Weights of a small mixture-of-experts language model, trained from scratch on English Wikipedia.
Size: 11 layers, width 192, vocabulary 15148, 64.1M parameters.
Experts: 32 experts in each of 11 layers, 320 squared leaky ReLU neurons an expert, 2 picks a token, a softmax router.
Training: a variant of Muon for the experts, 289M tokens, 4406 steps.
Below are experts of layer 3 (counted from 0) of a mixture-of-experts language model. Rows are named router (the router's row for the expert), up (a neuron's input weights, with its number), down (a neuron's output weights, with its number) and show model dimensions 0-191. Each number is 128 + 24 x the weight over its row's rms, rounded and kept within 0 to 255. Numbers have three digits each.
After each expert's rows: a language model's description of what the expert responds to. This comes from a sample of Wikipedia text that the model never trained on.

# expert 25
router:098154115189118150145140144157142095110129124097097105114127104095100103079120118070121119107136157155096093131115139132134105122132159135118122087130160120155154167141130133095150110151095119119122141114115118118118127089089145098143129113170140114158166170146103163124103114148112140123110151091106180159123165091120114083120100106138142100091122098150160155147109143167174113131117113154130122140141129088143123135104146095100166086162106124140105108129153117108171125133120134116105169114140161176091169130138084097120136088107108116099132134151152136123120125156101162126
up27:123094145158116131100079166152148166153156093140090138127149127154069107151169122159121096090138134158092095131127159155128156131153065097176098142092130115133154144136115081134106089078133175124137130125112138131120178152100133147149129104119159152117136078129116133161077160136139103133102134147153178110132118147137104151108147099136125097109154147142159157090136142096119083158140142138138119110165130129131127109151177134100146143131142126121159142133190117107172126122158150105101117098122085116141141137133120097134129140129117122137111118116142108105117099130111131139
down27:100119123162123178121101102167127093147155146118138143127147129130100114126128160136103139108157127143102132133128103131098121153091092086110127139102111124126129144144110135103122102109177121100080189148133122152118117110107133136127155153116116113131115099112135167151076073109163146113097164130160160127130099135147123090124140144159049102167096114135136084152087127137117168156133122117128121130160095138103154137157120129149096118137135096132125159129202102131139127124155148159124108135128147162119168153121107103115143157136069147157123134103123172145120091134094151138
Dashes and numbers in ranges. En dashes in year ranges (1951–1952), hyphens in ISBNs, and digits in numeric tables; also some adjective stems like strong, broad.

# expert 15
router:132113132147103095115159105142117165102160114112134134122143151110130142165135150146120108122141149117109148095109110150121089145154113135146133158119113088120087098134135128124079168142117171155152109136168121142164134093155117125133141089118129125095125120157136071128105131107144116142152092137114123140159079132069138142104156120105090162156132118116126094162074131133103112134121143146160177107102137159077134133119122102108111153178104101140119161153087147139091156133082166156114122098134123123117140141165117128084168168161127113150140151164080127093119118144120094151
up4:137092096105150086139121125111112177095096141184119148095136145116086147143131138138133150126148133098092119115117108177101092111158145113174173152105109130104138145133149101114133152157139106137180110166155181146156119117118110134105147106074122124149129088177161086154132169128135135158163131140133123136137144111110144118127149140135113146106157163090149093131130161182139137118126111121167135147134117125111145100125136102106162111119129120125149130108209100136133121150154123139138114096109150173160139136106146124114151125129110157139165098113104086122093160113130170127
down4:091134134116142131122104115154171094120134117090136116122095128126159126115178096132131126156137140159163156147133117111130139127090118114120126151093150142103111108107114117114100168118127144109087132146074120121146164095137130099168141146147133138135135142089124135096144083115123125151090135115113107170161105152125156174139129113144154097140116101163144110121093088157127123142122149126136113159115131137114110122110126139134133159154102118188134144141071180126153136179128100107137173164170147074100103153118107161146107088127126143171091127150112182090175108117151146114
Years and nationality words. Four-digit years and nouns or adjectives in institutional and biographical phrases, like 2015, States, University, German, Corps.

# expert 17
router:109141114123116134130141130109100129137096100141112175097113165100140129078105133117099097121157158146135127171098144144118149160119147154123137083079090135152093110162091152074131097118113096160134156170118087111156058135119140133114133133128159105133133166123129155134116130111157132101148085099134102085142143149144133164116120102127155110103105098150146108099138151112157164129165149140110144134122146077135083177113106135120115138149074115103114131103114137139084116141145145119165123100148135102176150080099134097150136121145135108112135128096127097148094151140119140119
up10:107155172081126151109130116098132117139073159141090118168125122119110116128144159108130131135122121101117147139075081173122114149110120121153148108134159159091121143148153115114136159149145131098161131132117158065116116125164138128122143112098128156107116174149124113121127073102131137116142128141132117155139141070096176100159151150098161117147128134124106185121081154144140127146107102196128155110139104118078152132109154162160116131138160108110123140103114122100158165149154131116121130158129089146107147091072144133133137140115114147098111148123133140160132145125151127175
down10:144136168168163113113171131124146097133167101094113134105063107156128153178144126136175165167099129164150162132146148094159145122138099101130154095124116108143141146156087099101151111163114131131165109144135141161162141113102130127127138131117118135122148094136117151138111148182119113126145119174140131092104108135106191126120159108137111115099095089145099135123123087156089114131137116117151131140130086112130134137136174134100098125162120165108142126154114134102090129147079120143120128145096115137093157125142161119079125149154124155150143124107127131128155101131158190137
Line breaks and headings. Line breaks in structured text such as section boundaries, lists, infoboxes and table starts, plus == heading markers and opening quote marks.

# expert 9
router:092151120170112142158092091163144149115154124102105107136086138110131159106110125141091150142139144175122113141180135139092137146159146144118076152152121137111100112129111114114172088156109114151136173155099113098160126137098159077137133168140148084118151153114119141135148103135123123170150090090131093130134181124114132159153152104119115127136119072076118138095160112123142160123091147147166135140140092161150148145142090110124136134123149163145128110164131102125099117137163165115115112109137107119109134104139081089109132086126149164151158145134139110126133147137109097143
up5:124116140126106129146131137129115143160148150155142117154110133127114129154123106120164167134112099144119116116124082116112139139119156119165107112150110137103120084153106159140077134109108094132135114110153108112131149137176118138140130089108120106116180118161150134086103071109120128139152135107087118110133114185108120123137101164136124118166125169119133115137122116134103170120148133091156138125119127145175088157102153103183139136155084130110169165167127136151118170088134117095103102154137117166099110178160154090148153115124174126095117099145098111097093108155162089120
down5:174146132133137176134136162104178115166153122177141123125121138137126115117140148083126121098140127167100133131159118129088124085129146159138161156117104123139127123144159129151116160115177106084166095083128113114101126089137120143113115063138137109134147117121154099134082145132123137096196150087144155141142176131122123101090145139133112115096152132117140131161099141143145102151139098124152105124159148111158093126108108071123064129154148091122083130150126139132121097083146104099140139150077156117131123136137120102134141099129135106126149117128132096119123148092146095111
Sentence-ending periods. Sentence-final periods and quote-period combinations, often after dates or numbers, plus line breaks and sentence openers like The, because.

# expert 28
router:098139120140137143149127116161137087121106143149097142129132125122109091124104108086111095099150133146147094133144121116115136098125127174139144143129103176156109108092122118102123156107130106164098113134128156153149111116085162161168104125159126094164163134160109164100139096128106118083152120146138163099150126128159157112125120096135130084092140107157158142156162192147125175132096105128113123169162139092125174132135164118090118086097111115115074125125182147097156151139161153121119122131146147136098130107106123104136139101110135093101107144114134120143082110124118115173
up2:134094142120144147133129115110116056185143144160096086102109110109168112153136101087113109125129119194113143119137118134144127099143105153142088091157097113099118110115137108100112141105119145116123120125120092138126149106155131131167167138098130119111137157102177100105115093153131135158129123125087177084117152110098074123145102105114143110165142082142141111108080155078129141157117134119136141127097157138149116081162114133118108131106152143125117089129084122082098143117133106099107164095110125123101133141121120146131088119136097145105104096096137110113167114127145146141
down2:139095124173135129137150160105125144089133120132139098119140101095149145138137118138112136134140141141129128167128142135147118150123164086164092159157148139127131128140136116119134112113154145103134120122124131125114102164136127108153064113135149123125177124103090134069171095144099139105120125147108122132118130140106088131114133128107113110105098127097117126138161133122072147090124123142122097109204127139144101096111170113168155120107096154152101157133159077162147146126115157107155138109127168173149098102159109133113165121125117073125110138136098151070159194097138098131
Single capital letters. Single capital letters or short pieces starting a word after a parenthesis, quote or asterisk, as in (Hemidactylus, "[M]y, Vitex, Zhejiang.

# expert 27
router:188120149108111100104130153093095175160129158117122103153134112099169135178162141130135139143131108104147152141149146157137133126131120108136170145115123105120113122136144100185158131120128113092143173111124146129105144152155114138082129110073108144085121129097114126165117142128099156152132160134101110162142111172136108086107135149082121171137170136094131130124082140095097107107147147098126150100110119154156132146115115090126103110092127160155130121143148153158107128136103089149105157121107108110104098156189126110147129156142152155164153084131122118148152152125159099140
up0:114116130127118117064107148119103138133095119095125118110114090121098141163133163164143193111071127126123131141133135100091134126119081173117099129155108114153077106124116180216111152135157150125141121127115129122159142137118128128118118126110155107144183119114161094112105114106148111158105133109103122143154153168134131147096100157127125172109132113131192132142159127096126140132159128135146143096162127122167135150146111123129131141137168141151198120120091150114134142105149143149133122116148138114124127116138154115114110105115073134091146147103157127078122140136100103106
down0:136157163149105129182140098128142151148124130152118118155182170128126145084113083115170085124168136133104084110070141117103093129155154095119165122131121118093163125128104098126174129151113087118097126164128170115116129150143119152124138139139138128150097131142138134132120138125132156144121093163087108114094123124113138107145109117103183132189118134110103177152102117135144138127099087152112087104082159100122165147109144168097116124150119126121096153144107129102113096119139124143104149140144118122110109091135175117118119102112132107184131163147125117164133109151099136147
Name-ending suffixes. Final word pieces completing surnames and place names, such as -ley, -berg, -ington, -sky, -ić, -son.

# expert 16
router:135138123148137152158172113152138134123160128100142185125099106112132122116122113159141088124129145101097159126132139119118115157155141095092136127151161135121155148140115130148113124133124103072144115120170093109106108132143142132131120159112126160164087112099108142162123106156101137102169114155147169100152134102105097126106086111135146140122083151138118166095089070127153176088129161127114108130133132149115165152143111180124143149130097113099140152127093133112124138159129166069162107130173116113106090094114138091126189124140137163109132111102121141074124109125109151117
up4:154154115115090106131143097120101094120104135124146124133119136160156157100120125152122124134101161115115148101096107095128111134169153125148103113130120151131133128089091151106056117140112126121141149160143116128125073136111113135133118137138122109115113124147113139129131152147147140134113121073118140120108150192134136131110118172084136144145088130128103164142156143140153119145112154180144105082118115121165072142158114121089108109123109122124197130091136127164138142134101122121083155154062129104113133130201154087107139096150146177127165146105134152112111154133152128135
down4:128153153122156136152114109101116156090121100127117106106132129103128127135145140136128151139167105109073155142107163121133155140108113124086131121133134099145120155176168078170179129127113148147059119101126118141126112114168093122083141143117124167156111092095142093093112161150140111152095111147146167110090147131126138130133144156153116119129175105153091115118139106150114173110138145096151114086130097111134154104144132108084133158123095126167119184093099117130112122161158101142180108127165137107150109125137095182113126164130138120107122096133156118134117139140124123100
Closing punctuation, table separators. Closing parentheses, quotes, semicolons, colons and table pipe separators ending fields in lists and tables, as in (2012) or "Stink or Swim".

# expert 0
router:091146148156139173140127100145124152117135133080116111136158124118142123081133136114123108146148157113124145148115170117144112153145157116091127117114095105172150106133081094163120126155107147179131152150144139121121116103126169147163156173108095143162153150141089154130119101145127149106095093158112134150126149080157149144116103145148128147067091094112132154146108138133159097156116116131118150175131194129098135132138124118097125153143093103146118108133158141106125143127098133156166154150180128146082157154162082104111145111136102099105133154128134139083104140125125152124
up5:172098169128135131147132125123136087141101131183121141096138110140144140133132110121112097151114101135123120121118141155141122114107154092141150093168145143142136116127129119136155120118120120139109131158128139146137110147099168107085136133121122157160153122108135167170132145142185106133195096125132146154101136149067117131119159089153157108147090136145123096112100140075102093173127160122121081092151125128129161106132106072083128157110126138129141163154149103116135176137090143136099175160115102126107073117107127185122114120140151125133159130136123130136101119153121177102
down5:144120135150170125136122085099149102154131143110156132086156101144098085194143134102150108112083123121160131108148121178128096102132120157128149141173147130158156151162168087140154141118145140143100115149101129136117145132120088149142155136142151145124141170107131157128128110126147153132156106157112104107181168138129178122118149120142158098129133147156103110156147110163124134142125103168130116132118151061109129107079153131101112123143099102144136109110117088096161134153133094117112101095135150115110112154135115113109168159170111147144173104110128101128149080146153129101
Role and entity nouns. Common nouns for people's roles and institutions after the or a, such as director, producer, team, club, film.

# expert 12
router:144162125162124157115132107136106160165162100143110108163145121120150116123119107128151144147103130111137158134148132112139112175166154097090153159123102091170145126170154084115146117172105110172145116106124102104105112148157143112147139137094131093074121147151108147094138101123096161138135117164165103124127129113158130075125121154122136105144162153118150133118151113110104138158127176108121170139084106125103103135151152083077123119114102101114111130122165151108141108081140078156121139120104108155122174099137099101121130138160161120137139172138138145128144102142148074150
up4:158097128120153081101110138179091170149147095131125113154170113119157138165091127105167099149129137117095098119142158123121098158103158111100111146157072092135125117122128138095147130131134190131107121145185137179165149093127147160119166132090109120138106138148088093122124115119153171125091140123149125138133115095141122140132097142099139140134140100141159097153110171166113123121134121109100163167128142140113083156175126165163105118145126121143124101141098103094140126113110104129122126168135134161144105140082099128130132141146100124122163142120152109086139153118163130143
down4:123135135126129175185115121082180091143120138122119128133150095133133124130133096139075091121082145135155108119149171082136165105132151145120115105118057165125126134134097176115112145128117107172105165134129110109133142132113117103126147142152100160135178139087127123090148128144117100131124155165126118119128099145121111097106146115116113134129155116118142111063100125155135086108150135105117157169134109146157125091106119126100138132131175122130128096149156161097121124100155086148155106117154122112102120106144149123141156159130143122147131078072128103148100101139162093154
Names in tables. Personal first names and city or player name endings, mostly inside sports or music tables, such as George, Michael, Milan, -ton.

# expert 24
router:170114098152117136113148166127167169124093131124110134182134139116158124140158117088121135119141081106135111176145124140117105075136137147178160163135121152134129140153188148156163104100189120160110137087085115143139110098109147126143162131110096107133157103141142188147112198144105149149130135168133154134117146153122101106142117120112131122090153114128149170094086119105126134101127128146114112099158126095126092120111135109117121105108135137174115137123166127141136093130144120126097151152168101092119149124166147105136137088141120147138123111103157120153128155130136106156
up0:139111093125124171123126111130119126133092084117154143169118147143119124163110108149145152141146173129131159097181151129134163186125122089134116105152106130131126139129126116114124086113134107116150141133142094141155132129115168086126121122110138118122118146121117130160090108135123159144086152125151126102072170158129066150111160097145133140089102107131075139099137135116097114110131122142118157102143155156111122103172116121090128162106108123121139085100155110129077134138089135188134127124155129097124123157144175084155164105148154130132122171119143090187146145126097113134
down0:084090112087128126137128158115147158199142093160109105104135087116171114111116129091108095096128091128130178127113170189123119141155161179102166094116145157150132112118133075118081128139123176128111076164141124110121141134109122120144087139144130122116145111115129105099171119125099131099131124145106118092114130092101140146129103104124109119094100131173143104134160148114123148101100118117131119176146123107091149132145176136104125129107125151129166108133133124111176152128139111122119125124126120154112121113109150100107158079144188123138150112119129145128092127106165123133
Foreign surname consonants. Early consonant pieces inside foreign or unusual surnames and place names after a capital, like Sch, Dh, Kal, Gel.

# expert 30
router:093164126130123144144147162100131085110116141118101129129120097110153173147133157101117156106122113121085149132084108156117101130127153158119123105128114142144184093133105159121154097154108120157099159116137152120121136102114143154150134093172170106171139155130099159110136109169104151153128175127103156125148153099091166154095095158139093116134117125127168136169119137163156126124159108132115142149146142147129075160129108165125076128100152185166131141107131096140146119148128164100103145119107094128136164159110169115116143125133150162113146097139115108122153127161136166154
up4:095142086081174124137133133126077118106163074159114130166122119136117153147121128112175076115139127109128105113115125163137121138136094069152155121152129110123104128156138109143161084135141134103125089125118153134131135131133108129147140148142154107146166091153093113142161149132054125082067099141115154133123107099107119075156129126139144104121103119143134102122133120130158106143116171105139083116157132124167110109123172096148079122108100126155132114143164127151146118116099136139166150119146111135155115131085116130087112131133084083117130134130152128106099145145134091153
down4:107137127118125139143132162144107120127094103134096145140148168111132111143157171093126126120162127135132154120134171091149127145087101103112104168150100152143149115152158114117120098111184148128119144120090172063111145121095113138135117158100105158109117132128098156101129093126099122122085122148125135097108142122092158137149128121180146133148104124111138145185153082089102103143128136100088133091145117130115117136133176090127119161126083131129086117115133109146129100092166111135091102127132099125128108128093123098102129140124081108143121099095184155137173175149125134138
Hyphens and word-medial pieces. Hyphens in compounds and first or middle pieces of split common words, like fire-proof, out, over, pro, per(fectly).